Experts of a small language model: 360M tokens, 2745 steps.
Below are experts of layer 4 (counted from 0) of a mixture-of-experts language model. Rows are named router (the router's row for the expert), gate (a neuron's input weights, with its number), up (a neuron's input weights, with its number) and show model dimensions 32-63. Each number is 128 + 32 x the weight over its row's rms, rounded and kept within 0 to 255. Numbers have three digits each.
Before each expert's rows: a language model's description of what the expert responds to. This comes from a sample of Wikipedia text that the model never trained on.

# expert 46
What it handles: Clause-ending punctuation. Commas, periods, closing quotes and parentheses ending clauses or quotations in prose, e.g. compensation",, 1932, but, plus conjunctions and and but.
router:110128175094156124180101105158119137118143136124110118132100173146114090076161181168100113130029
gate0:125147149112114092156113093069144107125087092141131143146179095068140121117110158146147148130120
up0:173090142097204119130166136170105143166117117098115195116147124114137095093073107093124160168101
gate1:102170104105119145092133146122128071114153123229166166183095083091082152162139080149156142068109
up1:117124112151184133076187147159105102082158078127072136107151094085136186108113088154120161104118
gate2:114098157175144148152155100146133126084139176114124094093150123106111173161127131104156126158155
up2:172111112170165179118072183190138080135208166163117155144112149124129120124120121119153179110117
gate3:138148146177098162100120162095164154115086102194097111093154155112141151090160140095111076102188
up3:069132116135114149122143179142114147081096146110156113147139136197174156083193136163146151130142
gate4:135098139127131124115148118131143138086044123161119179137145181126076094175077187139160176169168
up4:122137098161143120107143171114132169173170139130138129153147153092112164147063135117052173136135
gate5:112175112101132120169100169138096180145139178156191125191085140165233134112190184107133112157090
up5:156121165158132139178167110153138143151164173174107151083119162216061170156187135121107080138166
gate6:066131146115134098089102082197110123113099133217132097158062066134148120150106124128130137116107
up6:160102162139182153134165122172165107176202223113076089175068158090158121106127135072145186138107
gate7:130161135101094166157133145173151120176168177106104080153084132095101149145092111128139113180076
up7:124083169090123189103119127126139104145172093117162170098170136047100101080149064129149141101127
gate8:086196130133170184141086117121145110100174110124129173091105141112197128105105103137162147136086
up8:085117134198084123088098136130102072098096161123083144115109116144108135116158108153149114192141
gate9:142146127132135057138143124007131104155139165141119187109101143200070154121155184106145151105073
up9:135158187187097103138140127142132119125123135117123160104121132053132188098124144092143165142132
gate10:098113149090081115186124129125120146150121108115165076091151088147067118116116120195097146226121
up10:195113121065159125140103178197096101133134104113132102111123143169143154129078143095100127065146
gate11:144145104142122139139134201120149140138166133122179135125151124128126142089150130074142119079114
up11:164130160168152108113133133160159158126118160087154121100157173164150051131093109092094146111186
gate12:167071169110084114173100130181146162174161118064180146121098095126150070085029151195145161113056
up12:134124082118104129164146087135115088137122100174133153111165061166171130096113170186085076118136
gate13:095146159189166125132139070152091107178177176172193136126156142153084170120117120137168122119152
up13:095119172148100176137121081101142142131144130148165149085122115089122196164132112142093099141143
gate14:149087152105161130159152172148174149139156151113145135136100139138174107123122172130122171101112
up14:097122107109071103113160112118137165177129167165123104116089130172103132133114150137146091128073
gate15:154175104125159125119131113108101188166142143143105165129056144098129076094096103179109117073160
up15:069126137144115076136133143163139069143087185140098121121129135131189068179130180088088115165133
gate16:096124144089137147162108110136129115078190157107094136131121113111189145107128163133081125113108
up16:176086094146114174171117116132100108143176091106062127122086137170137136108154142187117169118142
gate17:188100097107157128094136144139127153148151129144142140139144129104062154173080100129150164070140
up17:137132175126126070137087187123141081098129102216105076151170099057115135135102130128149142091152
gate18:117117193201142122076079019192156174123140198133075107128184076119138120141148111130150145094131
up18:094131177164120153133088150100114154118112130157126139129080127122105106129115160090148149111103
gate19:146113143121175173175117068101135128113080129124155088176077112156071214127133092133136116159107
up19:142103143063137123103140107093115190115097133193095138088181155159123133109168139110174110095169
gate20:082133055067110140132165114113088060110129171117166058088118132101091075144150130164148146143197
up20:179176130185205165154105127111134094129112108079115118087081157068184138141097142108178084108142
gate21:177137157129118119127136083137139059099193081145134131127144128137141126103101068154125077118119
up21:150113141086155103117161138132179130150090158114084112124158144158126135119133194132138134152177
gate22:145155116123115155175141163169130130143117155195115079171131126177058120163093094087116133113157
up22:177183137076115177120156126195076136151114130117101181081133181121185163135154113043180144145143
gate23:101087133152105118128123069149178213100096127157098117128092125150133163144116142180129108073152
up23:144113110159168179100134127160133119112008108177151146121106200103150135171103068139124101177136
gate24:127107185109139107167152084134090103199150132110143138141157125080103147156166059134064144168089
up24:071142149111156173113124178194115160161146091145177145099123111126133154119190141127111172171151
gate25:115186145118100044109132123124102111138115123106078100148140116132112115108059108152141150130137
up25:125178062133102139169183143086169124152119148146104106148068088142127114148155109058137168149165
gate26:099182165101120141151116141109131138125102195116128106157172162171112167170143084115184148172189
up26:086095122136125149190076124133095126150121157088159112139147117113131176123087119135104113130137
gate27:161159134130112129182145147112134138144108149080151147122142167183130140166146196088081134109206
up27:197079152176081111169052126117200088134139128133133133111169166150192119070091168108148128139097
gate28:102170092143144151175124127157109102113046149135093102118144174144133092111147120133128117140079
up28:129123143118115105119107070132144070106023146120153065175147193109095085157181153109052171131141
gate29:076156143119198180164147095130066115124095148109165181133120187191130173186156123077121059078151
up29:102171124104106108123178184130134129159162133125129125075080110121117107094109117113100126177110
gate30:154101112121132156125100171138102099123094133059094150152084136144151120159171148134141157116051
up30:137147148145116181190157106105122138090079158148136120144157139159155087148141115117096107173153
gate31:099081123130145120095177146113072080132178115142129132120137134210153110139136137158058134121080
up31:143103160106132119155087143108156144082148122128144105207086070164124128142099111126133122095126
gate32:155120198101100112137097166144170127153154124182147116102098160061118141126103080112081138112083
up32:163113109138082125064179057098150127069023133090064122125126116122097151115170160119114111113148
gate33:057144105114153161129125111158116163140168193138127075122150192095169174108108134174118141100147
up33:158095110154107170137111184203160123138145140128115188122055094096153042104124071103140123148073
gate34:118188094134132156110131148144147177134122124117184107106151107118131151136208105181102138125094
up34:158129093107161123150170106143141123082126133145164206144182159123118033147179105149128089117118
gate35:155101123185156115165166059177112156125088159115109091143161172127160108064108071155094084199125
up35:164109105114163112107118193118107134194136153195136125159123170126115123211082164139155163096111
gate36:130137111144129054111091143130136123153124093210162116087129142124064101141070147147104040109150
up36:143151147101099130097138202111163109122094121096131101164107101108122072106133138094122133130077
gate37:104120117116159091120155149082149160116195110153136137129116161125133100110155145127063167153053
up37:135105132171141185183137106219132129119131124101177107066120115219133160163176042122118099124113
gate38:093176172103090145134111142094203108093174152090158133185179077112063121165127144128163114101121
up38:157062140070098138120146089121097082131130096172103109136107061170106130081166183148200071076131
gate39:150125142126172059140120181098124085161105135176158170139140108095195149184193137096114227144108
up39:101143103134107084125125144111084126131079085134210156153129089101082135133134124112101124156146
gate40:047141096104127080079159097119137158166088108069169084168124060081095169128173114116145122136144
up40:139116087118108147056097169096138087125104102169086115064152121131157128106165094119171163120169
gate41:136109150090101124144153106094086172090118149112141129126169113093163073072111128157135141106179
up41:096141122130097141077126163167105196143072157120162123095090158105117122140124147110158135172117
gate42:121087154095116171123143161140118179106100141132191125079171127058096084158153117127119165121143
up42:136097114060123146093163105162154142141120125143152108095146138110117091107103108107073163105117
gate43:174147155127108096150171102140140142114122060168102108157118137138143118075145124140129177157131
up43:106074108101156139152105085179132125101104148149191134110078147122153173124139105144085183099095
gate44:124134060080125125165144145169120114124148125101118115102098127082142170131134167085141177105149
up44:151095139136165146137087099107115075143151091171111138147206083065161133155127134179132077136131
gate45:145129110152066069093146031118101089140133069129077137137064118117146095113197143141113140112150
up45:079112118191154167137137138152091085155127159102127090105153155139110125127186174103122148087164
gate46:173146110091174056118140040154164106117074153193143109107089119138088174124160145126127110124145
up46:175150121117145127118129153147086127164098043138103134101115161155110172149176088136137083152163
gate47:164120068110159158124166078119185141126143163109090129065133125107136159105112140098092173185100
up47:164094119162126105134110127134132164156109204171098135074093102109175106183103094041130078143125
gate48:172073160145127100120142135166091083180175108081122215133146122103101134091136111176161167096094
up48:158153167148118181086115083136089153119117109143137148142129103147148155119096130174176089120169
gate49:180121109144090131175120171147141124112168115080147121105148110105107138190097103168107124165149
up49:125122132119131129121117179117070147124195091150184118095147196110113132161192120087143140157081
gate50:141152138144168097166085097095147082160098088102083214151160136114158066134115099137163085150104
up50:130117085142159112136161131179141163173184139159187142207151122150124121151126102159131153123139
gate51:184105139109115077121096150156123140147131129073142145152132110121094141079093120131053096082056
up51:068120105112111143101151117209135137126113144066115082127118115163106126100131152133092170060122
gate52:099222120075124114150035147105099109131165112146150141110126087157117141141119088121172112110153
up52:099117092105169150081123146184130134195184095122116148085089109105111107130107089064139134108104
gate53:103146089119120134101151120122106110099101139085138139107208118175144133144149110114200116074164
up53:098134131113058105084101088116184111124127111162103077083093168152202172127129174160099107117155
gate54:115119150063153129146108061161103142111154093158115099104130125129143185129164117163156143155090
up54:118143176133131076134107116152095172167094122104113128151125123116113112151156107163108127078081
gate55:170147151154076094126102121119123106119175101114111171169098155122125088136030098155102145026093
up55:103102140155127099093099121128093131153078143088123119108130115101092077104129137088178162097110
gate56:131099128109089095122107143155126105090084146076126140144118143133087088121111126113134142150136
up56:109122143167102087150108142121094128137095043108155116116136133176075107130127128145189165102155
gate57:086164135088100107194152101032088126139109093161079079131069110126170130102104132148112146132163
up57:143103129156140105084080098177193227210119134156106137140108138120117121095091151163147129119085
gate58:167124107117087084162138079178090152128124141099084091130147096116167153105132141158145111123096
up58:129155159149121138083081130128219171157186185131115111129094109160100097072045183155121148077092
gate59:093157119107105087151145170098169135148150154184141159070151107163163112137163143148092121163150
up59:069199133127135117122122136117160140103164113156143171141174099158087101110182142130155119101119
gate60:101128075202120114124119123114111103108108177114136122178156139095079081151211093098124086202110
up60:088172079124111127165084140104164110173134149136146146089123146080140130115120128099128136167117

# expert 12
What it handles: Foreign-name pieces. Word pieces inside non-English proper names, especially Slavic and Hungarian place and surnames such as -ić, -ović, -cs, Škrjanč-e.
router:110145057092163129125160160152141113105142137094164107166095068132155071137158090119076118187171
gate0:100082103107123132134094123084138142130148139171112117106123129166172116131133150145099111137106
up0:135124145118165102106133095116154176140169088134095147169133117093119106173121126132106179176106
gate1:202091134118132126154073151093109165128145116143088086115083146144157137109132165198178118192136
up1:081133103117133090124134135137120106082132091144149065154108111132154111095193143098156124114102
gate2:073154093105168180147151169153156094091120113108117116133146103060100111148065103118088089103161
up2:176141122134130126126173152113087146182121107139116134115087141057137151133148155103157176028176
gate3:100114087143145118166132152197111152143101166125131115113135168111160112168115096124151196131113
up3:164131150185120122113111088054109164090158116144122099062160108159133107051121136166178122168113
gate4:104139152179062161149144149152134115106176161153140109098147115162129097119122177075084096121119
up4:100127181116106130127129143114120143133133166132152064099126187106103141149130162106134140100132
gate5:131116156121175069122183119137103161153128148143158124171163149090072182076113159192096150139175
up5:140148134093074115043134114119136117111123178078119125147132125093142166118180131098101078076139
gate6:130132122115127110103091131149106092138127079169121129168090084112111109161112180165076047108097
up6:126119193105122155129138174117094121187077084112129084137152082121085094211116173156133133121104
gate7:174117086160168119126082091141097167134164166094073154097145167148139144157149096116128141066128
up7:115175062117087083151102089161177131126181092129142128109110097150124099044119109103135152092144
gate8:171141078160145135162130125133099139163151101075066140082168173094117127131123134135136112100180
up8:088104109101124133180178137079074069129087125162139097192125133177141133152105146140102131097146
gate9:114097102129149132117156086080137187126126145151117156106120116106068157105107089100129131060126
up9:175108105153223086157124113187117168099125117084076100099136144110105128092119170133108093079196
gate10:155113135148104155128176141130139136085147187154202067082085121113181115149163115115129148149119
up10:068132158107090109125153081076152143098155130188119100110150140124110149129116151169104167076175
gate11:160068142099121111179151115139117136123134140131100161082153201111149147194122107162160204185154
up11:094109111158100119111124154166136123109110133108120093191149066162143142133188087117117147143118
gate12:179150132104117123082134144142109126104099132094179108152089114162118137171077143105146153086098
up12:173132155151074137118075169081113110169153109111069196140135122088065125200104144155147060103127
gate13:130124168112064114120126134118091095121105112105133117134085118131076124160080139179129104150205
up13:120185173172087166145141109112106148140118166136123137122166128053152126137153110129083105124159
gate14:071072102137095130120103142157134105132195115066093119113155040158146120158121154118126183087120
up14:070136120124123151010138165091099173073121120119180108161148093103184184150104170150075139093130
gate15:138172083160140152100161143191164139100094163124161066124138149081148173090097091146092123122172
up15:123131110172129126077156094120129183114099153106088105158133176111127160157173110135110092124143
gate16:191082172048119144102059134096139146123159127116170114137101107201201091113176142107131083163165
up16:072147146095155135127159181140145140166116146140097176157143123104111129105091077115163124122124
gate17:158132138113126123082163187136131169081145136101090112153161136162127094101100073137065138108145
up17:123135086170143122150144103119119097131121100102169146125114155095164103061084135124126124126145
gate18:131161116092091147114128027175114158106195139120126100146095123076177078159142108141095109170124
up18:116124137140139124146143210109115138040106109180177147174125174107132144098150185180099156142076
gate19:150174088166099101138082127168135100139130164155089122088073124101173153145132187155149077114162
up19:092140140105163093128086146124178131114111184059103089187107099108163146133139092150122061150169
gate20:110133128147120050123100137087081128105115097129212116140053068140141114093132134144135069138153
up20:107146115150159145114140082159117114168052113117158150134089133180125145072092096174131176111161
gate21:120112064108148157130111094174135146126086134131117119147123156162172103131152131074091095076094
up21:173170180152128123151091148104139122115184110077216123113111154092192157182176143127147086190105
gate22:156126072089134105172108160073125107188145162119176082091140082192122118145140105080139100162113
up22:122160111168147139166121174121126092112106149146132157157129167144145150104108104135074131137140
gate23:131184098139129150110156116095145108112125119191100132137125062162135123109122127213114141146144
up23:089101077169113164116184190122114136070149147125143102167136133136153062124123129101094147124104
gate24:165126134133152108067193116148159151060128138026096118168123133094116129097128112126139118147144
up24:122086039160157129089102070085123138156141118160136091121154079152145173143118127088153182093178
gate25:128169127132137166045131040105086175079106105102207050125127133093114122185121108139079127156096
up25:122148173177120110113168100088118178133166084089144157123163092154136092132136100152100153153105
gate26:140136136095159078101098126140133128124166182161094150113144155124114111090160177097127113145108
up26:113100157157151148187089099119116080124101128113116062147164125106128160125133159085138114123169
gate27:015101133113089148111104144151175098139099142193128164123125199106148123118099136094148105088138
up27:162098081130138112132114115117141089172144124213156142061127107132133141090155099141150115050091
gate28:199055142115133170121100141142114130160188125131144105090133154128127085137114150124175082150085
up28:143203074168106183108103098160118096130193148115149153152102075141132108133098151090130063156144
gate29:046109123122085129145121167087196104051139128096117154158106132125201160102144096135132135141124
up29:124141180116082114131170128095118157161117108082142167145115070104132171103135107145101149149151
gate30:161139117092102148112117178114112086170163132071170084152090135124125130121114160108145128116107
up30:106140130145098098117160167124196117126123069089146099093108160130129125147114140132133107111139
gate31:142103088140163139166128202178115071115114111116123116134156052149133134164136086162126144156053
up31:115054130136167167105203195104147158072125138107127112120104144061104158114110147153132162130108
gate32:137140169160140088099115086078091136111166153107160114135128190154136129136080145126136093144163
up32:123127135143141116100100145079132143149147156083181074191144131094140125140168136117132198070119
gate33:141083134137127130116134172153183095163168125067176121123127103124153129087125176166118111084146
up33:140173189089143126105060178123104159162168206162146103119083101138166100093143105098107183101104
gate34:182092093112139140145098134111093104089085116106115078091135149179146132157119127087126129144148
up34:172122146166172144114155152100070145070147125118142128122127152157141102182109128175140118137168
gate35:157161083112162136096061171121081079081115130182171170108108120123121163168033137121051114110123
up35:149121157096165085124123104147198077207112130127089096132178172112122114114138129141132131143116
gate36:162103073183183144135122127161114104153167119131125155138069125151162075091119125178091138141162
up36:096072174091097096077079152136133158154199158193107134101110122136117081087134145141149110134127
gate37:074078121149074156108092158115093097114120072084177102192126150117177156140132109119090130138154
up37:096108098173109220196131108105125134096137053100095101080127097109144150164113106115086198132041
gate38:128092049128099152092170128124085165134189120113124142045113184094150143130146123108159145127128
up38:157079113131095164127206129078148109136115061127092119089163147169152087125093137138124118109111
gate39:151164135135123121133160203123126171177150146166113186124078074073132089107094136194156102165132
up39:162135045180141138091173209096104067093090134134112099105138109122109100154120137116122141128100
gate40:117099155146090211112094084109157096110092066102100084106077160145117117075159121077102099128116
up40:130074142115102108059115160104119188109113129167132138134104123130168170072121154081166153120114
gate41:150169149130194153133092111081168139097081197166116097123170109117132080116091141117131164172158
up41:099126111150112123133107137189099142154171095158131106133120177089120141109087113152117130111146
gate42:192138087163103145087147138161112197106222071140202118125129123109127105105189095128119134117134
up42:082144151132114099136151141061096138097152121133143129109106131115138159138081143138160110116091
gate43:150095129103121130097198139105098118106108153084121095146171139187087130140099122087124171143107
up43:133129107111115146122131127092128182136080087120120111082137086181100124117120125157132176143163
gate44:132089080113134146176108185144102130098119142120097125130082159097122144121127118123119128157076
up44:071140173146115097135128139111130106139149132087097126152115081096140146112145126196132134194123
gate45:121077033142089166136102087128155136123138120057089112084103172127132089135105184109117136107116
up45:062132103132121162128124184113128140083186112104116130177064092157114157100129075166131154104114
gate46:144132138067102097073127117135108140100131111122156077155104099107158106142100150128112142111129
up46:074127083064142124095163071117121127120090118139104144071052112090133113159141102115153124169128
gate47:148079106184159078132141093112134100091116110113225067120122131169157079100168107154162129109108
up47:069140135189133075130066105133134114128074063172165220184079140127087160145104139152129078120081
gate48:145152107130126089139055125129147113137136077139074110086054121136150115104118183159114164127129
up48:082092146128076134097118140102138125165150078109180165144152105130125080071108177172128068117098
gate49:171105127079117130071130150146156194140104138081134064162106123161154155126097159124169158104155
up49:187183188136097107103126126121171081136113136089157135173108082157103142123155134197139114071133
gate50:143164093129120124155113127153177127078116148093121058151104103101110119091150155151061120127148
up50:126124183115049149126165100141154186160131189140065096099088125185147122128119126124161131136129
gate51:135090128118130163040109117101114122110112161155156105061129155096160117183127146108096114168126
up51:131138099128139171123185120057183129081083147158121098144147098138146139104139147053141133119093
gate52:141186122103158112111146111095078157100120060180160103147164182132130112137123178087134121120130
up52:142131136139092126089131098136105172171115172157126154139184198125124177097127173077093157115124
gate53:099090180140107166090083121109116159109182088073105128140093123101176132148110143119129123137103
up53:180117100170135180147128083145133088093064113095114069135094171178142155166045102087185129134156
gate54:160131144188077106140133107099159107093103113132109116100088194144082091146142144107149109150127
up54:077137150086105153107104153099083093087162126082174139098087124132113138137119100074119142140096
gate55:186096157141116135125157079144103128147103134139155085114083062143110169134104120151167132139192
up55:119170127094119076082124132145092149059113159155099155142158154093136200091123118177121156159103
gate56:128077149093098127106069152142202156117101153136153119141219047137136123149125093159096204148191
up56:130159130136083152130143158166175124133147149135075161156100162113119121116050093159109106179129
gate57:141134134131110112075129139163117128165132055092171171153084149145098073110068139132176104063159
up57:163057149084097133149168104141098120185155188123110161141079107187109160099098158142099111153125
gate58:152204103133133129157112083156164103146100167160135136166100068125122104113125155103079121168106
up58:146115127130147134075095151117193148137166096103102070062154122115123143126147142150140096143126
gate59:142132104111137132167140129152126172147087100067097118149126103110194082136163109188126145115084
up59:083115146108080118066096130095147133127112157134135102175160117128093143192141105151098142145113
gate60:096148118073147088098143129132097112116080161098100125138152184123104109074108130099113124167109
up60:116146066172104221102148112150084145117157113106115170151104123084096098159133123123146142120132

# expert 37
What it handles: Short name pieces. Short first-name tokens and second pieces after an initial capital in names and places, such as Bob, Kim, Greg, G-ent, H-oman.
router:100072118120210119144174128173152116162119089092126078176161145138151119152105082164118159165137
gate0:130145125082167140120053134124158159147111123083138147083143107147078181075131143199138164160092
up0:150096141159152121162103165159136088098089163136234113154145115118164145106153147089166130147080
gate1:118152185115123127159150159140160122147091135189105132119159135133088183078132124116060102125188
up1:095111088136124156118138121105232190131133159079098140139112141133165171145135106072092123117114
gate2:184099115111120060129109129187147135096155145109149057146115131081107131138206173125130165154077
up2:125159097113123069157127054128111129109147122125131101090108092117099081134177140108154117125107
gate3:170104119180137110094081131148108124144160129105121134092134101130171115121172063087116153061095
up3:105101127151134169096132131134058182147147163166106100108135184080130149125142121144118142113119
gate4:168091131154172108049143097113137117149123115121132118161126162088125100159103130146141137158084
up4:131147101114109107095112126126155130099116186169184101127107129124138140162083106157043129148121
gate5:121078137135069108082189154120121175107114158062052118142174122130158121079087116162128132091082
up5:098169067210099106088167153157081119108144097058108153102076118142186124190090139117106148155141
gate6:151153145143128116174143162127111157091153085117124106108150158099137109100155118153175145105116
up6:125091104151104145079160123150186176174153171112192090111133062110101167147087088114093150111083
gate7:141125102171091134065170114156083133125162090091112150147124131167142156101106125141148060083070
up7:109089113083189153070140145134109188120122116197137127142162175111187101157174136116142076202099
gate8:108114098105096103191093143132142166114110126050166111172111155128142160089093165169104123102148
up8:126104093156153132119090126125123175177105160104181051124201165094109153187140107133119126107107
gate9:156096107159115101090137150126129134093175135111158147116151086178100040128131123134160205141132
up9:082184179149158125101182147146114101106154145121158147155184133205148186109105168099147140139106
gate10:105164144098127158108167176118120164156108128118141156082136094148137134216129096114093151161085
up10:153151145085127162170125120152134152113151156143161144129150108079113207102129184104085124141148
gate11:124088137173131151120149124113121065093177125127164119142148095165165182087134149121144170098088
up11:162117073150104165202177174112069103166127149131105152113117182117087095098120093146148143088183
gate12:171147084085133083056185122168135083150159110091143181128043109099115122149134153110123131138136
up12:121128104081140121153151094071161124160158147135152175161073068115196153166122145153110134196140
gate13:149114141137085102182135093151141154065091137110102061161125144123166099188077113162144088083169
up13:134140145104123152125121100071150145141138119130182125097102076156166110171058105104144166137194
gate14:142129088167113169120097160120126112136178145149105116165086124066104104110135075133066105127077
up14:125104108088129132091145154188126105167143102162081131129106075068099121128090100118129138112115
gate15:157096103104140151134104105131152114117111140158105079138138089153220130080125082119120102108130
up15:128114153106087089101152123116069138092140137081071167109097091145125104114147089157119111102138
gate16:110138161134126134103098152147153122173123074112115109116173114130095100184137114168153170190062
up16:049113121129079208084178142094158135033147135127073141080163183137146167148067113118132127102135
gate17:070054071161135150162149131162135143091084131075063103139147163122150133112090216078122176090135
up17:166139101103127152157114129099166120132146132157108087129154097118134129169099117117172151065157
gate18:120136143171113103127118107185125123167099116096104178178141136128145154089129062103137133116066
up18:114171077150159100147172116128130125115121130109094097139088103141135127077158172143038196129126
gate19:145122131118063106147064105099070149158161117083140122098105173127123158080120143132135186145114
up19:118108090132171176184138129103151124114110180118107116147090206144160147192139130119075137202125
gate20:104080129089165170087120166140132130089121162173181095168150123117106179084122134131078179107108
up20:138134160085140131125168156147157152078095113173128137176149112172109107122069142165133039157078
gate21:112148167154172089126076126152094131088119113105145144092101147171136147178079105149110113093092
up21:226141090133121149085132163122134184085147090171151168146137192073132107138076161104151146111123
gate22:135099119146116198099124150079173090184120104087118070180142103155113155133180109116083184147145
up22:146088162153094167128165092176158161055183144110095172119084096152141123104180156144151105136092
gate23:174161185090157123157101157122160120075177149128196152175169103127117156075194141139125117083133
up23:100112178141134167120080196112139113167132115152140164165089121122193165091166146204156159145149
gate24:085105179126216122120104141123108171147107187171092090131158114115121100166106133158154127124129
up24:081148102093056093145106136091104121152098086099120132130125114106173134139140122168155186108116
gate25:073086107149094096129107115082156178190107089113126181159150100147165162146172124126108145045059
up25:108135163102170166150131166163142111120106136116071062158183112102128164110157178182125121120164
gate26:137124135115165168112160109128157101089105105115084125074095139197123158075123166104143146157048
up26:124169052112177136160165136163151112120106152133177157105138139120175143160122121165119123192148
gate27:089139148096106129127109146142104131126083109200084066157148115151120144072124054149104227120161
up27:119113106131128084084172127132178136157169077095140066126162112158174076126167115108076129157152
gate28:126102154070137102141156117103111149134113080131186152168130185160122132146110134090183119106142
up28:166165160094139084158110155196131095133128116123139186099115064109108120154144147102070118155098
gate29:198105114149108167169118123124089174145166094109084138130114104170113139159137114064110126180104
up29:147153189150130095093197126130102123092177118096129117110123110124110118125102126145152104158168
gate30:085139100135166087145149105106126090171153148138140101087143103100151145122137081158168102147139
up30:171109144129123126123119126132166153092144059101156119141142190116119189175108096063158092079147
gate31:113128118103146110165167121113112119099130084129100131160087133167232121110120153123108153108060
up31:171084108102175133163127124143115143137122138195153084128127083125062150143118121161108113191133
gate32:120115156126126135167129123208142090107119140119016106110171123140161111128111058101096145142130
up32:167112139045150106101130132135126106192109121185122119101155130117141114141127120129131139078139
gate33:125124148113097118139096085185116163119084102074089142083143132136122167104133091134142086103116
up33:114113098133120121136144131085134112158189107124087135149132152167158152126122134152047165156141
gate34:125086140113125146140137154093108125113149120091120154132166088104141129153107116118111117082163
up34:130125134082174052171165176111120119168102148102136181124197129107092109163116088129100166110101
gate35:094124133106122122147162140133159175144143152107143153184086129113102110095091140105138083115113
up35:151141101131099116130158172107091145107073210199154203092108148154126174130136100095095099140142
gate36:132148129144161124078126079105200073092121154019130065066200152203103164176133142128128105138145
up36:134121144092164167141088108160092112097154102129178159120096106137148132071169138080155192167166
gate37:140115149187086153170122095081175095202185185127121102160128155167133181093081156166105119125097
up37:067145218159167129021071090104115156137139078182106106107081110128109099091129112138169108082034
gate38:154107148142156137105137129091111132088183173077141112154100147189120125157119139151166146179106
up38:156130176140088119175110103172142137127094183165082097098139174118128074192116112133093088124136
gate39:132133129070177142078151180152115056143133074082102119113118120151161121102145152151112180156134
up39:116122077113102115118165126102137123137100121096178157114185106141097152184144112105148115094083
gate40:161094094121079149109157127125071125136108131131143141171120148111138142135119183081148164138102
up40:081160114145146122091107102090195162121103086174197119097078087099074121086104133097145157162026
gate41:174194095095122117092213111197151078144165073150170136135110152163123121072167046164153129151115
up41:144086171106104144108101187111133075182108185116151164148121148175076108143130121060101124140097
gate42:116102078101145196150145120149084096133141164101093128141130113138197129123101107119131190146144
up42:176172095152096065127142061101171143178172161133144134134121115056151125107136157150168179077128
gate43:160153127061111091148113068147117076115096123144130112172162129158138142128096092192135134118046
up43:149178124093104182153160147105137093095084081163208123173184093114113098115110056139172092137133
gate44:168130123116133142142119161119181076135145146156183119164207148173118065082155145112148109122125
up44:156154204112176122166125133117135126066101110091141108114120098142087098107179203121131095130158
gate45:129114086088137104139130112134099109105131139123126101118177117163128149115181094123143108110147
up45:122114122200147125059182147141138128118098120146110117120140097057190090112103103133177198170126
gate46:202139145124116177130078167140070117098149120082146142136123150131144160112124203127086130117087
up46:084172140122123127142134127118153130159159133147092117105138170106134154128125128151106127115150
gate47:069162089120112172142153160112177125100092113168155115159119110086122117149118107097145112172069
up47:132106116093147105076128190125168160109128043181089109159109177153155118120124151112093098124114
gate48:072159164135131100125184121122125163120122156177135131135079127134109133154126153149143110153148
up48:123135162168172132131112182140115126173074101146141181128127167158151159116202097184091097134085
gate49:117101142179129080147149153094110107166126165131013079075119109123148179086126118233134165128149
up49:089091059087123177099115137081072127134089141146068095151151065102162165122155125085188104095126
gate50:200113102065184099123111136118136139124188153118119145148096139142115154135062098085110114144090
up50:123156139136136147122163203098090138136148190121204118070110146130167170175066110172143152199139
gate51:157093120201090143158076123140146103146135139117130126124068148172122078122157132188192086137129
up51:136148045138117122111204108146142109089164101122141138151077114123110064130126136132132158128146
gate52:087117138202184144128182114159089179074150110156098093129129133077078093131127135129148161117166
up52:105154098077149148093164152114124122164115083138166146171179107124155136116174110086096155115132
gate53:090151126107129124070200124137122172138148184192139090144222147119170121116097158101097163146121
up53:122163131139085114142130159095156143049144148168146070103123108097129133119194221110130108089153
gate54:142082150101130107135160196038147147094162118088115130174226151158118111071137150157163123123118
up54:106070137093141075137154174124153111092130125060138166125174166154151138114189191104169073123123
gate55:149170121111150108170115134119159138130156090189139136128120115103124180179140093123162100105066
up55:098133065137232146176082045180145128132148115134122124134072129139191159089161110180134106133155
gate56:127161145104161114127150106137165116155149088144138147173192151091099063155074144077156157157089
up56:080103139097106133151094052140120152179160152164104124070124142133131150145134104131159183147084
gate57:140123164103108106197130085128094111198150140164137122139130128122165148177157074139139204130130
up57:111109147131138123046203212109166111117048101158105115066134107174182136122143132104125103181134
gate58:101158140123135128149134081098157129152173097133150092126162146171095092181072097098137181147098
up58:109173143097121089150146084120196112134163153125140146139172131083160097096142177123119143115122
gate59:131075146160184135091048114116078163112129090151150133117153169149143119139164108046143163101135
up59:144147083124125097070145144160152067153094088123128065130176071170122133163107136143175123102140
gate60:141126179179175168070147099116143197161116049101159040128151118136120114144143164164091182085134
up60:096122133131060162145113084118123102092104100094114089101125132145101136170112075165134121109115